Weights of a small mixture-of-experts language model, trained from scratch on English Wikipedia: 518M tokens, 7900 steps.
Below are experts of layer 3 (counted from 0) of a mixture-of-experts language model. Rows are named up (a neuron's input weights, with its number) and show model dimensions 128-255. Each number is 128 + 24 x the weight over its row's rms, rounded and kept within 0 to 255. Numbers have three digits each.
Before each expert's rows: "comes after" lists some tokens at least twice as common just before its tokens as in all text. This comes from a sample of Wikipedia text that the model never trained on. Tokens count by the router's weight.

# expert 0
comes after: " |", "-", ";", ":", "|", " has"
up1:156096163150149121148121123184161160172163102152089113097162104110115132167129124154109101096148122120136163121140153177128102119131161144083124147219134170112109107120121132097123166142161161107112082141104092134154145127132162115125139118151158132134209108130138157150135171118087135127100112118156140120146108136117115160085129130119096165130150147101151110137151145123123113163172

# expert 58
comes after: ",", ":", "-", " of", "|", " by"
up0:125143116121166126152131149146099113116146109100174117110104139095127121114146125153096139108090114092120104122149125094137139171137143129122165163119122116112158163109168134171124133134162136110141139172114124117115169117103112133134170132173158146129110121102099135114120089083137113102140131127132094093099104147157107134112117101137138156128139140160177139173119139146108139113107

# expert 26
comes after: " of", " and", " a", "==", " for", " in"
up0:124140163128160123110171153118171134134129149150139152121100126134133090119156108142122080097126128134086170084148135120135128101149091113115151124143124120160151147140088134145120135127152111173111096135127130092117111128087098093125149154159119130130147126088097142145121102124144123178108131142119096126130067108116097177098117145114110158130159160123157118094157157091155109147141

# expert 8
comes after: "\n", ".", " |", "==", " (", ")"
up1:171089137137100120162131125119100142133140147123194094156175113112137112141132133112122159125104136131099153108140187111155095100110108119124077119196158137146138139145125122137132145107169101114141127095128113127132127138125119104135116098140128113165138099109125144103163165120100125147135129160130171144141124157082167110085122149115111137111092118131136072105158126116107181141149

# expert 16
comes after: "-", "\n", " /", "|", " (", "Personal"
up0:119143055110129186128112101113105092143132123121127122127158107149096127105144152116148141103090139090115151124151112133107135120124100130142167158163128095147144134129147120142127113114116162131105137121181091120156139133107166120124165139141138129127112155106072141129094115114111153131118103114172110106117114131147095128167161127134094142131122150118132112123156119139119161138096

# expert 35
comes after: " |", " 0", " 1", " 2", ";", " League"
up1:103126116148162120103122124124099167133152097166115144102156106158114132104101117126159117098129131089139157143118166146141096087146146139116113156148139114135098167136124084119125152113125136102112120170139105159156115138114136168133106097132130083114147117147149132147150141148118133118118118160108095119114125165145121133130123133098164108114155086150096122139137122140141111169109

# expert 53
comes after: " the", " a", " ", " The", " is", " are"
up0:158132119135103112100136087116131109151155118109131157144137089158142131167169112132121143084110101094153125122142116170139107136153132110088155102184118131122148124094149100118045129116137132123136150129153147154150135131091094157104148120146136106098120149157127101124145102149174148150154132154138091140094103149137147105159135116148107101148117147110167109141125127094108162140132

# expert 57
comes after: " of", " in", "s", "ed", " with", " to"
up1:149104140161139078120171102087129184131138126115140113149171162067110112112111109133158109118146137133115172099132158091139113149153151106130153134107138156111106126122123108138175140154133157059123093152098107101131130127112088124115090104156124153130087077108121139113171146114109141163143090113153159132143162104153159097088180091118121141115148150126170129146134121138132131185102

# expert 41
comes after: ".", " \"", " (", "-", ":", " by"
up0:091157112122105161138122087137130103102163121114127120131120131160120158113131126175143162160099093177083167109135107106157118156140150123123120182142096116118110108110114110096114091117120102143158116137170110116147155097132116110147101125073095100078125135131162135130157097124131116099150102131138144109105056123136094107138138155174151113119123175097141125114157129164132166153129

# expert 42
comes after: " the", " a", " his", " The", " their", "The"
up0:146188119122100133131119117117114182089177137105153105169158110126159098180145153138122093099124112141120130099144118132168104128101103116115126105128148073138151066141128112128088128133184106136101122211170124120103134112104127164145139093139133136118122129122147130120167129108110154121145105129129123131155118138152135126121155147118106147109118137125127156157142137145147160115092

# expert 52
comes after: " to", " of", " in", " at", " on", " for"
up1:133149142190146140134127135157109148151115160141141105157105164119160145133112135158177076149123120116097106054118128134127142086159116119144148140154133148121163128127119141105103170137149096122139127136136127115137142105111128143155128110169122128161129045128158078147074116079155130157110152135112139169138153129098067163118128115099130153090101100136115087124102136158116140145109

# expert 25
comes after: " to", " he", " it", " was", " and", " He"
up1:122114137119119106119094132095145159143171152168152137132134094082158157130139128103118156110133163147152186137160109132088104068125150126087148143099153115133127103176115095126171156111145103120121122119164142162176187125152169106145097122150130157149125163091117118144103120144124122157095150116133151115118105157114192182162145098090094137138102128124130122135102119140167112116128

# expert 43
comes after: ".", "\n", "==", " =", " ==", ")"
up1:114122128107155112144123104124138129104126111132092155147119090132130096122135146154142131099143100131110147138119120189128146131110176116076113111124169189106143096116194139110167099113157142111114115146142119108140154141146103117136130140122143149116103117113133141171138130139130107134114127078052157151086095142138196127130151090124159131090078142167140132088135130101109153156153

# expert 47
comes after: " the", " The", " a", "The", "==", " its"
up0:143105148112154152167150138168157108112150068146165124080119132169112100145177106109138131121081122125107137118151108127129157144134136099086091102168140127137141131125116161128115114106090146117145128150158167126081135121172133159165162068126146116140117125133112140146106133083179107192144124144183077124129147096143139162138142104177097116115117137073133182112166129118112145111105

# expert 3
comes after: "\n", " All", " Jean", " semi", "    ", "8"
up0:135139110096108138104158128156151137141148126125087154128097119119124132125120119151154199122113139122097131176145088130135155085153144132127120175122093176155177118150110129164142159121134124130095132161138139115107138133159139157135143099151079125130137123085129151176107078112151128098114147154089116129121106085120140079143097134146125170114120114082173156135198143088143129125112

# expert 28
comes after: "\n", "See", " also", " career", " Co", "=="
up1:144146167103185160158163117131112145113076135089112145113127104102106129107130128085187097158116145110148151132129109123163102109133122165141071116109102111139111113122134076119107167122162151121127103168124137128147143125136161149131093110157123154120135128126099134139128149129093119126128117132166132119107099116138133113127087118119125122112129105139150138176151109111130154122157

# expert 2
comes after: " |", "|", ";", ":", " /", " *"
up1:164098130095133078116169150125109126147142112143152096116145094084105106136146151143133169101133133129157100107092154154154084099111122118103105145132111124139113093126134136126156103142095135127161166153139123164139141144095164117152095136136138175137112143136132178139119109104097127145160095123140171135136163099119162127123131078064112174120137083135106121124105074180129127128112

# expert 48
comes after: " |", "|", " Al", " was", " al", " were"
up1:166117153147137123127134172131106167166153166130158092116130160114088120133148106088144125126114147060114133121147152133145139127123142106120119146119143159124078139161148155103125133123115125134108125120124118114176122122119128125156118143147118109116148119127078138148126092158133158154138120145142124153122147144134135175122084173086138137115132127133155137135136158140068125130125

# expert 23
comes after: " ", ")", " 0", " —", " 1", " 2"
up1:172154115165146156110143091148152111116149142155117080123153157108135149133122150138176109131124164136107101131098166110133129075110137158120128150122103141125136094077108131146164111146160116129133159146155136104113136148160121120124137140091079157140153125109130118168123116144114094143128131112132170089133137109104145119142127143100145158117155136092142161170104121108149156101104

# expert 17
comes after: " the", " a", " The", " his", " its", " their"
up0:106134108148173138107131131143124137119146142125163139139140092125106116152167141066121148144090111081115153120107122126161154121148121071098156125123129096108136162179116122146133134159096108117156095136149129133119157048141118147142147155119129149110107082138132131135137144120163139119117166138129129131122091138123112157169140112133122146108087143144194130087122153145069139133129

# expert 10
comes after: ",", " is", " and", " as", " of", " in"
up0:090141166156127147096129156116120096144136118151140095113100147144178129114127171118171121120143162122099110117081156131156149151108110129158148125184181136153130141154108085148082139165148124161119094130139063133128123113142108156160157099117110088132161158145131146080076122145121186095134106154127136106132097134116133180130124109188059127113147134144137120125180135119111111111106

# expert 61
comes after: "\n", " A", " the", " a", " in", "A"
up0:154169102100133166143123119123121141134168132128115135085117131145134148121185157134124143151097134126132149140125148084119159132110160145160130135141081129138101094200137103157147143120118146201134127136131120125115168158105103132169137147082173119103148102097149118127076123161174143117148144152089117178131139126121116156155136137134146163084169162121068163126164141131131150133165